python train.py --activation="swiglu" --vocab_size=12769 --norm_eps=1e-06 --steps=8707
Below are experts of layer 8 (counted from 0) of a mixture-of-experts language model. Rows are named router (the router's row for the expert), gate (a neuron's input weights, with its number), up (a neuron's input weights, with its number), down (a neuron's output weights, with its number) and show model dimensions 0-63. Each number is 500 + 40 x the weight over its row's rms, rounded and kept within 0 to 999. Numbers have three digits each.
After each expert's rows: a language model's description of what the expert responds to. This comes from a sample of Wikipedia text that the model never trained on.

# expert 20
router:511560551478456516561529499529576486490471444491459487477510489572540513506461443503497409488453473490458526487525572472474499522534488526448533474511525594468490549480539435509540515483496563
gate0:519465546485522568462498509530493555483468478507541603456462496506506522511577538435469489466476550463539483445520500513570461475544520533581507506510493433517407476471492531509511548520546484
up0:534485547504525567432482451562573554518432450454449524501458543520520461472536545498421471535459527529530504478571499545552447519529543512529478488521444417533443486452560519462488500556522495
down0:454476539442480447482542540561414503464438485546557560464437491514486482517474488526471520513488518482522461522463489532505559538575473483481532466512477474531515463507450512549514436506458525
gate1:493562524518531505477467522519500576487496511496512562443517515523493403528481448453454434558484507468469551521514480534527484492452540467463466494580520501437529509440513569506532548511519551
up1:556474540475477485484523534471522523426486458524470539516553508477465548544440547567580485485497497524512451498484524488587498443545440496479479403492465518536513532464530471561457531498449468
down1:501520494553492438442491445439475515490542531476510488523545524452525476438529510496510541490478597425479488486448454511523475537492441560550476507485458499524614456501507515498464529401435474
gate2:523508466506482510412481563489561480582497532454479534476473522475470550474502512466529424494552442555496464540497395524509460522475433489488512455514477484488510468512497477539441577533538533
up2:428473537465484504564536478559512564483455547462502493549510554500522483493467537518543548499446581463481478498537543512451491507496491505471550497480518534538497604530552501499493499444478484
down2:501524514518480492506562460465499483502482467513500507491521468479492524467491517386437470453510451446438539535512401506524521479575550507552492453393467499508398519514504481544497545478440500
gate3:427466536506545563510475490512505512396480472507538465498468522515505490537544505473529435550458485511495556476543436563533392460496493453478458438551542455541542505470481513536473528435490580
up3:496521544457487540563528477528529467459516480465547462486496529488555534534543459463467465525444480489497511449510472531503427443498500505495489432502569522490545429480420534457506524438537531
down3:495516558581423485479563429534522488456471492521552511440497494506504498514502498556558441552418541451467503551527446508489448465558536463432460427507488440473556489491585522561569502521473484
gate4:531454515518618468464481577500490502498604501559522517482414459470522513506479531515477543542463521538458496560485456502544467519440478531505389497576457525461428496486463495457537449507515490
up4:495466500537562480525495561551499513502555426471526538501474555536554524466413465509485485539446469493452458521484465504472488527512465534441542443471444518427472508466550526548568493536486553
down4:529508481478525510535491535504443436521563471507528550522462531556504453483536544499414446591485512481484539589415513514579481474436514478573437495552414533445539499459457439518476479548562491
What it handles: Genre and nationality descriptors

# expert 28
router:462472557502413498487502480460522456466453480520485475515453530492552562548552465570522524485521476527499519495500561496441459542538477507518594478481577502575524529404464529517468408470588465
gate0:438495509527500493505483513464541531453505421586494469498544519565560487488548496551563513521482529489528489501489493538537477484490473509500483560487476455500504421468580531404451492488542428
up0:540430452487529551516435542553498487488557542494501524457467436440538441580511575498505522509456524487454498492551499493549471520485557514499529584515506501422473497513518506451497491461508461
down0:445490482519500598528476550523513526548552537490474538512458450413476533429443506391473456471549541464470512560507473489452518494475546480483478463447526489482516548523527479461594449557489529
gate1:473534448445465500488508486536514504487485515430533450527481477552538500501557541550477451409555434425585447501445481485511481475538464558510505486524496537477496542525533556555546464518502501
up1:441522433506504477540518495475473586481476487437496438457465436528527528524495517565490580462510480469486476556448510486522544486555575553523499480432567474510441493494491550526477458535476456
down1:463587472501530446501546522523469480525517506510540505494537483458532408511455553555412520484503427477448478486495487527437506495562543473472535489522447489456496447510591504540501436557459528
gate2:566553522430566505462496508501496515496467429417544528539443476469480507535455481468455524496427470518460591543493505533395476507600520464513500567466534469550479491478512515464446562472521539
up2:534428467487482495487522544592532460456523487551437572506465487475521474578457434492485538488547492492477562469441518443465504538557516478506518555426524540493475468517435491485491486471553530
down2:462417500497524443494413542539520402537538510554446483467546522470547525546462501526545556499497449447531454484517489441471507423497555448567528376521489471447444457501409516470503560510521527
gate3:547495438428509531571546498419455501532560509470468486478429484441461488524482458507473467527392540495499562511501515490539520497442491530536510467413494499543501475527464502467468478595543486
up3:519580565525512483535443494489512536525474455482582497541492531501484503508475525405500528501579499511484461455460533488476507454500425525504460505555471519458494544511575513506512555510477519
down3:470486549508516461482469545501473541513526524560494491555545469537537477556537475485494484582506506548540514494446418477454492497484447487545532564473462546432441435432515581485560533521487469
gate4:530492473519539412485419482473498576485473471586546484490512414560506496455512550526527598538398493507495483511459523578499522488426577514521518438532555457515456519479496498501432520451494476
up4:483539503504518415510405480468527547500493499544522445487579512444488559405491501492487546517462471512561445440518544569462523508516527564502522477548443472519449472472509459463459504484537493
down4:565547505452499478539488471452504512448520445434465448465549520505502532437540468501463504540501491499498497520443483539591487541502489588555461472494476470512585522508634538546506447438500561
What it handles: Quantity phrase words

# expert 44
router:481559510519438531543510510482497478585540591463477537528524416560447512493447489443449472501527564477518499470497537439537524477440485537475486472562449496509526468482527454571434541466482436
gate0:505522529500486442459548483479481509465513511476527487473510498514469465574518498491533502571584492491485554430455554479414473493439479439462435447544477519482466464517471518503503474428424464
up0:537563473489474494485480511519463511528496472558521535528531496439510493457521457489519475432445468491607467510485496562565520486522568554508534547496522520440496501415505468440514493518545545
down0:526506585540518457507517485483547474531462527463463440496461513542473506530507530541530426567478585449409479538487497529505438559485478513522568519501507502451500458553503503440524459457463399
gate1:459549491456524438472522443481503551511482491421530437440551534468477540506479497517533443545566460446542518531549453474507438452538426425503522505478497464498531522445477467495476486508501483
up1:470420503449510523463512489472594526496509483377481473504437511472426583529523518500475471526509534492575467474561542593477501453565555437426529482529484479459508545444449467503499482454553487
down1:533563541463406504516489539447494507560543515420502532465439483525497510480519469598496496462527527507512475483585475517467531509538493494444449502529479526554611468421559461533496560473481545
gate2:503470505512493466512451427484459529493454560465532441491492496505459526486580545549540502557486497497470440437652553481506491527489520468529550464554528523506510458461464478501529527478562548
up2:483512503508491519476489470493487513498512527508535474397554509469514528474500491469513429566491486495518479490508545465521527529501500514484550478540502512552515458468450576478512492484553537
down2:544479547488472512483476541446465504518439447488517522557435539487475510500554494504544497535480481447512499545535483446498486536526425511480481535502467482528649512435497449540538516494521501
gate3:502494543512543586486537506471547515490554526586533535503564508540463484513544481544458478533535494489450495507384504532519493454517501510524423523482526499496459486450459545467484561488490574
up3:518466490516488457499501485448518538501515553578481541582545510585496505498534453479495504516516432432463570474428520505528562466540471481585438535505453576510470522461502531540457547547443543
down3:539527434482517538547547530582491433436550495556533507504524498478474593496495469582504497450508479462435416499501501484533555445532503495459517486532484548520496460499560498522512545519528447
gate4:481531535522478474491536495484528451489475496457450594442500521481464560519494482517555477535490546409448509539403480518478476470483505474485463512505497467457535565586426512510450543482486478
up4:475552446520514541508406443430520472429411475435525483493431493470480536513522511508483462522422520496444479554405471580488584466492551457450516531558493509458532519580423513522490528492453488
down4:509473522626378498489537447482368455514483494451516514452471486530496522544490534480524510504533491530551534481475486470482513497468502525500500506491509509552592557513528504494364446480523435
What it handles: Line breaks, was, en-

# expert 38
router:504505512500465505528541455431447525525512532434501485540537453505410543492488516488471459447498556447524484477507567495467507493518461551433480521523507545513572479448519488557494515474487508
gate8:542532535507510444483555525536531481403479530493536518555479452462514526528447540560454510511600412446505554475491522536483417480593485531515514427505491578593515448502515524446575510500493556
up8:438466574453500525430467486486498484548543443468470547487518551499558461415485498472451501536489582504465512438462506429554460504457510502493498532510450509555469495476490533538462597518411552
down8:600539494524484494526560481435508535510539506456525518519495506507516525419488471471409444558497505475443471511501460609525493511512438563564588479552456515598514487540512477511479494512532483
gate9:485515509502511449531435504437575439446469454461508468499494543493500461480522451498559523495520451420501519524470483482512485428575545544517523511535489577569540531471467455511441485442454454
up9:549534456457493529501519519540467471483545505497492538495438465584498458524424491512515513398538585471424488473424451518434518504546508504545489513506536505482504506507508452589412491487571524
down9:467543434449453484462499557566514407527508545504550531457477509515507536487491417561580481575523542509467523508473493502458499448483479542527487440472503504484507520458527456543461496478573538
gate10:472506462498582540468459516500489505541448504545554536455555498479518492571498416542482439530488447579518475527407497445546478577438543458487478511519462483518470517541434543483430529511467505
up10:516474500487541460519598488511443519496520508500464520588420458515545487537479537508520493520454518482483534386508448583511563459572510521500539456468523430505489586490482491531515548500516456
down10:502479564502479490476492433490460570462472441465504459477437467512399499499535566518508544528469473472497446469575578537484518476534523542476535471470541502507516512419517475458574487511473518
gate11:555514535528569497526474514440467471506530498531506484466494524540473461511518556504481495422495487482488499483478476507453545472422515473458489523489556454513503440547522554538376472585531417
up11:501475496463451486553515481527517549486494537439499479502486453559534482440493416532515591511464489418551429493442505434444468490504531497537505624581490505512489475473512486418509515412488516
down11:528412554510484502485437555471519435433494512529492591443556461542446535502531505514513452547497542488509488518483509593557492480535534441475569402493541552561485478523541517490464517529449482
gate12:507448505441513536532513520485508499518571500456433521455487531477488492551533468511470511449418487489532517521455483502490492468536465422549487453456507494513502452455485464458563446464507458
up12:502443547523484496504454546540492519479479459552425511553495524379503466541517536506497546483483518553528457471459545492625525530494484417466495520511498511501456490508559551425577559569497519
down12:476470479514543484489511434549491437493476491517550525585429515417504470578598475459503537463487459553490493448487533459554491445481528558510532506503474507503534520538479594481538578440563534
What it handles: Copulas and as

# expert 49
router:515443515492546442559446496531422562474510507480431553497454499514455448463418520501504488561545499460502509451495498407469503545538490467514512467451459565548491496502523439512595485635530506
gate16:518463476493516511513482503516527451406514494485466516533584576489470540506485393462553548514464537475457558496497522542496468457507415514468488525462534536498494526450515477472488486522530501
up16:464461504500497446449463499483487546493440482433483554460500484534466524414436513458465529496465497526516470528524524482552482537498437496493527560475567538491571474433538515516551476524521485
down16:516459479447563498480519501500498483437450490492453460525546570519519581516493495552456534536461372467499461481516482484486405489508511576594500487405530557449502501492545463532479552507505450
gate17:537555512399528502559484510494551537553514450522516508537513510543470577522503507514489443580523505490467547529459504498454487485462508537488455569536491490461428557468563480513519483456525377
up17:465501524553514495488509478463482461476478520494479501493422506447506504499510487498493446531512537509515525521501495527576511552496502521461473418519533469495556432527435459505513563492513560
down17:505512580481509454548483461474467477414473478466439451507503502482508542618483481507542490498477487551471459491606443490527535507445538508495568427450483399492447483503515520459527506479512535
gate18:528463507404457509478480510450546511496459567469457511542431494413487547475506471519486454557484517507494543501530520532499497502549463512504473582482513510476489603502486517479528461474435547
up18:502441530455470451542517513502541501479458505455507456466526532507437536514477520500488465510472518485484520493458462514488535464561455575521524581481527569478460513537606522475568466508429509
down18:507492512439430474463434478566502512488480531550511568469442518475543523505594517440573477519506502478569457547547589559483530515531450515504500480489505474472544556480511470506513463451501451
gate19:498493508522517500414502536453465508413523448474507518494489545560518454532563460548528539494519573442489526555540489518521521493535468534466457542487526522490487487439504437537476516443486438
up19:550528538474507545505536527471504508551461535489533464436532463537486519436393473528498450504414460515450509506517540501456443502514434477506521450530418651500566537490484525488520452529542473
down19:584504501478487507431499532498530496393531450461527551452516448562531432467504487506516480605502505534510469431417503554497540494509515484536483529476446494570566512487502495502497441477486456
gate20:496484478465501534513570594497546492459513458526538520473520501555502525498523556501533440453469460532462490493445464574530505415453505520574492534480495523521439495440480559485519492456505478
up20:482516529494476524525476506498486457468470501407409488522476466477481465499519430481456578502557563508525493516495460488515508532484465549424536515538493453485475531514526485515428469484489542
down20:469441486540531537551480392490450500470515499557446467448514521522454553523504501598463590483551459539479510469586467487481468515452536503467531542516543528545392495478509514532574483455407515
What it handles: Word-initial consonant pieces

# expert 32
router:464552502401492489527491475484544419542487522484444479456473479554517503518468428482414525522479480510572567556543565482436505523548446472522536468432558486566514531545504530557526472491577437
gate1:525486535492482512473507482496512421454529507508537508501497586503478462540572508464423504445464509485556572574539475523517520535486385504530468501504561546496502460523457547496485528489462479
up1:501522501507458494465529517443467481483466454529506502488581513472521482556527456490413515447509471496460486502465500474520452461449466523476467473510496448552499497524373516446483497429539541
down1:475505536512527544474573418509559466588450444438536508497515559464551474493489502569486489456470528466515470444455469558454525518474477519516528438479458442518637507510531533561484459529474477
gate2:475478543476464604490493519515501478504423544486485553546515534508471488474491463562530441462475491535553464524511487484445458490537561426496463480476407499521517512505556591519461512522467498
up2:503440500467464493570452523526481540535574468456478560573548507478451452479531486500535561490497525507407533473452451566492503485488462497523502541540474551519494415457530529450432512455510450
down2:532491501469435505505489484465516428503452583469519582394531463537396516482457425547493503551507551518543505506441481455458488568543466527486531476528460492527468448550517469506493463538533516
gate3:474557507464455520492521488513484446533498488485534561524463481517538522550487529462446471425508437432440530505510521431524498489524459473467463481498508620506527576504503462554461485456479479
up3:524481486548436456462577530559565443499413508527557511455506476553532501532478492543514491535576484479504511454508510514495444577461480520452530509496512490466466488521501482549543483543522427
down3:476496497473451489460522486498532563494442556457452422432492471553547510465507550535476483575474443513508530506555508504536534544518501501431482482511511547433470578540479470531487522495503498
gate4:528509510417496475403515514482528543515454551418548442519495544527567521533499473552462448532485437445471438523510553526451507510502508571514573498472545519499533457528462566523505479497531493
up4:468471511472456437490547453532465511477547428454472474461501581567455462552483531513509479466501489445513453509474527508466536501509527497524490517503501486500495525470487491502518538525437480
down4:531578506515422576523531438470487519468531478474524490528487532455494521472454467498552481458519536450524429488544422477511471503422517545470522500567483567542635468518428464495505533535507558
gate5:572495564573507425432501478540515499483594472578438468505562425505525537531537488478499479492454505513500548433444531563521549526554486467540501532469512503494519523479509484495520513465553455
up5:477493487480499527516565501520537507496472546453527484435516463552514526505517495537468437558527511475493470501521534475430509436482517554554554550539534454542529545426458512487471580509458518
down5:489572525499485501516480528462559452561465526550574580485456528457447479489448505518547525469518529497495435525461523514454485525449595459511516485497474517554534548519530502466509482550496510
What it handles: Adjectives and -ly adverbs

# expert 6
router:578419519446592505519473459505507436468539507522488496505569492524457486413528470493540525534478555558479472453458554485505536522536539489554481519504500419532501545563510534447454462557473508
gate1:472514563472512466431540524468478467453499579511561491447485544452529472537484494485431483547425443481514552516463471491511511502489455477460486519571537553486534482535470521443504478518465480
up1:537529460531493560509502514497447506499512431502464519620494478502502535452456515514489499518558576511456425490544470545491435484495551513474501461466479517447490441482549496515500498461562441
down1:484474533473506517499470557480456528535547462522515513555462483528505544458532568488585499516546567476508521567489366530498373414509484456460485500504509505422495604516463524485542521451463444
gate2:527440567527528481443523503489509553485570524494525542479520512472472531519544536485538509499473562485389467494459495509526447481487475438428467454450556494532479485481498475465483513518496512
up2:503543444464485433530552497588547481583513444453449477510503532560511549468462438546447485535525454514493573543501457400494497508508495473566442527389510500532471454511515542487566584486497534
down2:476451497478532507457536458543575495473410530514461475492468547535515521528525528533441533488507491543559532544492452444508474483498533499457471442549498543555377498505507478549540485516548501
gate3:513529570472493522526510518444414453537522536449498429513502535593504449529480617560507458577512499478517480517501502484431532534496548525556496513476522474436496544445482517530529548476511536
up3:544518548461505495463516475474491439541472539479523443509436518571515461457420532481505462504501490476496487484477478472454511583531534507509506455508547434466491564431510544451572508521488520
down3:530543421489477498496544443462432493488498490460450501518468478479589472525468535520522530392532448507572497458539465457479483476520532606543514486439535489445545542462533519592492472460506511
gate4:557510539504542479536529500489495444448464495435496498437504445531529518499566488550510507487498457451476531533524473467552541565490613551561435507471505502503470465485572556515509440538471512
up4:486491385528491472531471478484486547555473516500559546553474536421491544480487461513469487471472546523461550509542537490545469509481499465472492483514505525479466507465500536537450480504484529
down4:460456505569522478523498461548412505503470514571495449547494483496506445525542486462497511536486472559508502579505542517543492516449487527532547455432497533535472489487499493482544421537558407
gate5:496545536506521475540504490528524457493566520520393449459503526515474476488490505477442496493494483488495507552502473520561467442497531533604541504484483513425531533509512491529555479468494468
up5:558553464435504523502514522531546460492495474536478481530476497578483509524490498539493438500541504518541495516431518509499507521500459541480438545527473479411540540492480518531496463465475401
down5:523485514489515558498505427551562425495512481453526479509541466524551518526499534585470519451516525504555463522459546443523511538552519517486513511475573532517563593501437509513415520488479604
What it handles: Chemical and taxonomic fragments

# expert 35
router:568552507527492475506531587545489482497467505512503564565477507471476441564547544524473514421594475479477494496478478545511491503464543425507525547446541506449462486404475457504484482408599504
gate0:561507610487527578461515489465553448448488514499477524530594528451468439512534485506546479503534613456461477424491541503501565504451578439450460561459475460486448509454499515522520535507541436
up0:521459520480476497482572489509531441509464500493430521495501518449479516529496537528421448489523551478517549389514525511509498491554542499512471487502535462439456480494499519472571531621525477
down0:531533557486496460500542491525470499478518465540468507493541575458501375536538518397576476554504503456459518478501523496459515576459520473553532486528488513483506456454448581512433513479547461
gate1:539485521531422481474546512506515464467466497521535573494461571547509418500488521585426521489525483497495494450420494575470478465444504487582550526562490442509530515447462566441508457535496534
up1:549419481479486554454558435498461498512455534524555502497481481488616533474507526502503489535484478562508503511570438508532499524517425516463513570546545467446584407504527523451521429463537484
down1:477517457501468498446465503513506459503473503532459495483465522502569471467530487507510543608507557500476542477485460470506523537580461484497547513540473449499589605501494508505453489442519500
gate2:440527552508562509457423435489583479552435473523547481515567526460455474497496458491500451488517520516494561509509515513453451448469473526474563466467474472451487504528528524522556477512417519
up2:488436514486451506494535446470494458478522560491485460397558497535500530430476580435495535546538490434521492422617584477477538506516515519548513451525535498550507423461496421468523505510520461
down2:531538516550448524547527577451515573497531566500498548534476513563478437485498497535617553429469477474538448515461485541485484508531442481464474526532536475547567524550494519505433486435483463
gate3:525537499505588438491538456530522488511535502537545487598523446465494532482455552500467509558435587530497435506460507475483470524494492492506435424501482532499523577529522509441541507457471490
up3:577513475485536526459495472495536438511519540541573488557474434436542521513452456409533548533480505477550456439459529488492488432465541495501460516514466503460466549487545462499510464488613522
down3:497540537518450515512491560521456454546517494504560522532467487424536530603492514445489535516462523508506501395527441489517541454465513477568420455535572477461616545536512492526466464507459483
gate4:480472465467443474473556480458473407565510516508587542500461439468452521538507478570490473511544454474441452456611490529575597497511494513410547586511552483476472494498461546468572499547521512
up4:479515503501484451545490518533533496425551489408490482497515466536533534486478417510555500541467519470555520502414554478434505505503426474539461487518483442459599485486518532527497557480487548
down4:475532467510568477452563537467550535424502582473555518525529489420560480568475438419417400464454577466486549509496510473522447519489497503448483484497501425511530512489569509501596532539576477
What it handles: Infobox colons and separators

# expert 39
router:505513443545534512462487563520478520503467488490535515500546595536492508577485552474551430468527498478478450508464453504487514511485481400462449489528478476477523420526439482508518465490490484
gate0:495488450509520534490462580471489523455529467574571479549511480471519533481501483520561527537476370467481476497476566562476492523522568470471547502504513464458506521475416465527588517497394530
up0:478512472456520489497458558463507529457508499569559484539510459498539535441549487502571459533463368479525499463484558512461508517550543519506581492514465466453498548466408462524581481533410561
down0:563468526474517434553559545552481492573437478494417562496513500488447482504505448504463556469506527502513523527494456409467512511515521516515527493550410467540575469490506611469470466480514474
gate1:551541506548502532492487514539485550452469458582476488379535552467439553487507539471435504518515524504465487575488453530484478520488490525441493568494481494487532479528546564517435470542512464
up1:563468528547504522541446509583531512443516495485479494390559530509438516492480520421527543497554522465499489519519507539430478480480450463522456531511492485564498516431564554511503519559532457
down1:515559405421482479505590528420507499483529517519513538493514521550415494496484473434478463470523517381490450526468465492514560518491474524543505515431503479506584512514462530481529545563530551
gate2:519485484563535499510459541538481494561522461477467499533510581475518482540442504493505473503543486483476465522473490515446547464432473495505491494503461553496506503417487564483576466546541505
up2:537450487534417522523506482550516487606534494484496458541485521422497552462537487461540425501545455564450510558467454502444467519521400513481515539494439517473510492534473474510479518473494467
down2:553550461511526518498472505524484518516504495544565476481473527565462520519457538522470490428563508497574593471476471523491446488596474495487476481491497500468575466470476551506405479495453552
gate3:530575551513471482599430467491571504464501517477497507511492548530503426473477535487538490505541424489492481538572476537476517533452429487552477551451498551544521573443491432522535424484524520
up3:485555519493491505497472524434507499481495538453554537509564486536487470524504551539523439604511387477486471561549474477489508498475492466524561507491430470477523511490460443540456496388534571
down3:536519513539476484434478480523503481461431541507436485521492474576517443540489472585428528520478504511503498488566500515530466473498549494425510463532437539533469549477465528488501486452525575
gate4:507467468492585531493541501465476571546537597494435528547530578511523505563465497452481483530519470439483445467556545483456513469477477486549443477497465510521435522478501474511579497495555434
up4:450530465459525553512462514470463507513513564487547477560520524554435496511488475461505513500467487451523457516522533510538507495550463557545496517521416452510454469490535485545528550519527514
down4:475498464565504485544437468491471444495483484515509471471465450462483507576449499467525613564458495548545544536437443526515505471462534523466502517500454532486583525458511486403442461440490543
What it handles: Infobox fields, countries

# expert 58
router:510498407447522488464456507534506459505540481574545486540552454501514500460523560433494471456450535498551497487491537471473508419507517544539514567534492443485509544492466565483452445477448563
gate0:455478511512511523559461509530505469451376521539443583463545501482477462544532486496547498569444621467475487510483503478480571535486543548506498469611553523530519465541442500472456470524462487
up0:486511484533491506483515487504540443495502502449557530544498439467504470520563505511493496501452547499439527576550521557522476526547545532492414422449497473457432482545446417551505470502517547
down0:467512487474524543463538422500630537462450542479540531518467473469494453454495429525472543612466514509505456477516479464525413541437567573481434504507463516499555562535455488447493442466482465
gate1:490527568521446457523456552543469520510511424476589478544556478535510436420462459508474546487529475576505543474517484522404429537494492442468462499485467461476477492494579548563542508500569508
up1:486460493486512543516507441466585478574501549525412474474519488522492496610525558541528505447505536398516436481571570432578469416519519505601518509488530482565388496485461407457470489499427485
down1:496515423555546518494519494470568509481474513463531462544510536548473605503523488475547506522459471528459473539519491442513454477570487477433477381535502514522444493526492502537518462444438474
gate2:466544492528546506484514503491518553509470418513517453446550509516541603521540510469534494497495462497479444503541382488536539477492571567470440523525539552480480478488428437525490511520461527
up2:489454512483519480524542446528488474429530524491471507521418535570477430488437469517439478458491556509502526537490538481496499523564451463525497465517463523550501474488515539484485449528522494
down2:539516525453489441494525507473461464498499524507479512430415527472475474529451561536511502496494500492590447503502550465477461515474458516543477490459542545536410555528497516533538550517523446
gate3:491500504511466461531443555468522432494521558522514553561501551467514528531584504490570522506469506458547473438411560451522503466494495564462506502556559467498449483462502496442511453446509468
up3:469453481437512518525592417453508492447430463510457494569407573517530564482535551470490578511401552501493472536466450505488491529502505484531519478483444480431495481524520575530477513529434560
down3:417541438510495578556527503484498386538497511464543489461473495444502465529498504549499533501488507520577419467510491517429475493507454569584460486496499478448487497472450493517513528474520511
gate4:541469498532474536520486497500520528455552592477525468446510579493482524495514450493520402534406482540479490539492440473515547482454531486465540490534540507521536457498533507497488523516447506
up4:463536486452506514539515503476541513529461386515451497493484472466549525504484559559446526504533570535496451553502488484563474566500538560506525501463452534433413495481406502499561546470514465
down4:478449451483513542463505509499426527537466495506531524500500528515472384465475493548523536404550534510521546440489463493622483523534520501485420546484484536493523533552512536479520585428558484
What it handles: Foreign name fragments

# expert 7
router:465436465467527468536511532562476531475448512488492524538536528493475512486551481575553527445568553499480475432420443497461566519483532495456496499533539462545480510503461485562462471511505465
gate0:517568487516523522526426441478496481551495567470524546468593545435482565505463470525532447530440507480543493535542533492442444488551533536528426489455516545510492492480510516590453482488537529
up0:538530516509448480461485485482527475522490487473508554452483427463566537442450493476534437567475449516457426508517453535465445479484491485503516584442501479566574426532493530493506550539453545
down0:431515500549509460531498372527390554494558493506513517526480485503472464497465515528461464509477492573529501530522525505495565418480497551536569482519479447490486492455500457457456519511524431
gate1:541555465487505500526521452403469564534468479496465460526523515492511523511531540497435513459494531525548491443488505467529532451462536535498492587563494521492539513545470537425463530514522489
up1:476494478506502524409517487499427524426581499443498548558426533456513503518562504477560496550441434445483508587501491524547515574494442476538434437541483481495535513522500530514447488454481484
down1:543503552482509560598440473505491454564514549507496521467500432531515526420529451453536508492551473523504551446544484525487492458523536507474534512484438524547384477440520539467539459594535508
gate2:505476450503533535501568466500529528454472528521423476486471455573488533523499501592501529507524466531451602454507542452539514464476524530489519519480508502556445531600415434561465460509536516
up2:479536500499443459522542496497501544542435418603466464521501420505486537473460525487493475506502517565493495556540437471531544515497477527398568451469520497503493513586504471518485542470538535
down2:548505466540519521525428405575533481476460466497426541497492429447510483501504490485507556462456585458522478555499560532494562535508508532508485512536441526470583474498534479440512524436497474
gate3:482511527439448515598486482424500456433526476535454481478472507452531568511427488526502452483510494578559579507505507464539494495565547541505498537515525471500395509510432493539459513481484514
up3:542500483526548486512447506489442454536511511462582518521519507529514441550512500498475522548477489451425523434492530473495501518401480525473465442523493542454556513443561497483560476533560481
down3:506495445534491573569525500448485498536543516455493538462506539519522547495528459542377530531498443414453502467545530487607475519472468489441508506518547500423451464484500500479528499502582530
gate4:573480527472411541458456519540529444544511583493575481497513545478462570535529510384538488501480542485478457509443460561473506573461513427509491552531466501521537554488551513537525395455464550
up4:508463532526554502435546543485480483464526514483544461524494432463423487579546454447507520421508494512514469498523505516581483506532489485523411456508492562445530612448525493514463514492576466
down4:522539562567522530497548539504471475471461517533514496542573463487543532524513461421487465533475534549511499430375427519487448498539513500524500532521495474408552451499558539509497490510565520
What it handles: Initial proper-noun pieces

# expert 16
router:537522483479490518538526555510519514522427533452529504512406515467553538571479461501491416486495458543503462469514428445535466570528441434474526487460473513421557508570530442497509509534456520
gate0:560541479519482451537526501413570536539467495519490574544497537508469527479512466467538465451543541532507538522478467487547498496490499454456478612493539511500540506470523479513437474443527457
up0:452447549453499550503497480601427461543547492447476457463539431528509493541536510515451535541499455459506421540454547425462502494466527561516487462540477435554470460515482479533516524546459568
down0:474483491540509576499543457485516470480461481422517540447518531503493414511517494454530579521535510437522508440440579509462540459447525587491513503478529503474407510504493478532564416447510519
gate1:479491483509446511551452536491548495552520505479494475413530551491513460530480396496433464448577471499615526514431536390470509497548519491475553497454489493479519457547560489512543504542489512
up1:453514470511513525509478517480435516485532433501508526446479449504508425567512502483496493514544462514590505547503415442436564552558531486506489552482455508466474401538411415544488569525483476
down1:499490437493483509552504383502539550421497514509572529517491497539571407457455551527576471524525541486532429463465511501517466486567515446495579478499486478518509596497482520525526532457487448
gate2:483525540446467476536516541455532493473500517461425500437468552548486494537442490515453442507513513493552478442534457501520411559580484496479555511470509498519537526498530387419502543577476462
up2:549481464541523467481512555475493461461508547520492582428487556499479485580479509421468480519606437479479442548518473565496511569493455540581504458537528508483525561456453407476512472466475453
down2:505492484507463439489508457518481529512489503505556432433492526532482549481459500514503509502507533531617455463548491448483526552525454516506594485471583474448507553588491427508502508522518465
gate3:476447516516529509487494491506465455430507538525585496512498450544494529504487437550550447587402526539513522506481502460571482573556486487471431514440539471461470508490524531489566444586456464
up3:541461503458513551511474481465533491506465512507521503497484566519528514547509514406473494601544539578494525480455585475547460470424509484516487500521490468519541464462458408470479500461488552
down3:477551522555429550472541457487526497501551535468485601535439513531486519500469446528476478473428513436540413490499535485506506505454489450474567470558506504470554504517549502480497496465547544
gate4:525523479519428541424498512433513427503513539503529479500495517469469471512432532523486548494506552532523538459501474520498512507435454538501495484445450476519548558529388608532428549456436488
up4:529455558507553437511504533468547551509508484542439499513504547509553535574494505478514509583488497508452518427533531487497517503503541427563471457490530546503498530469551452502463474552574462
down4:478567500494498521507481469481491487503480482543492569547453445503461503530500531493511430517513456489532425562474567432556531458525578513533516463597413583459471516513522505465564530481486584
What it handles: Film and TV media nouns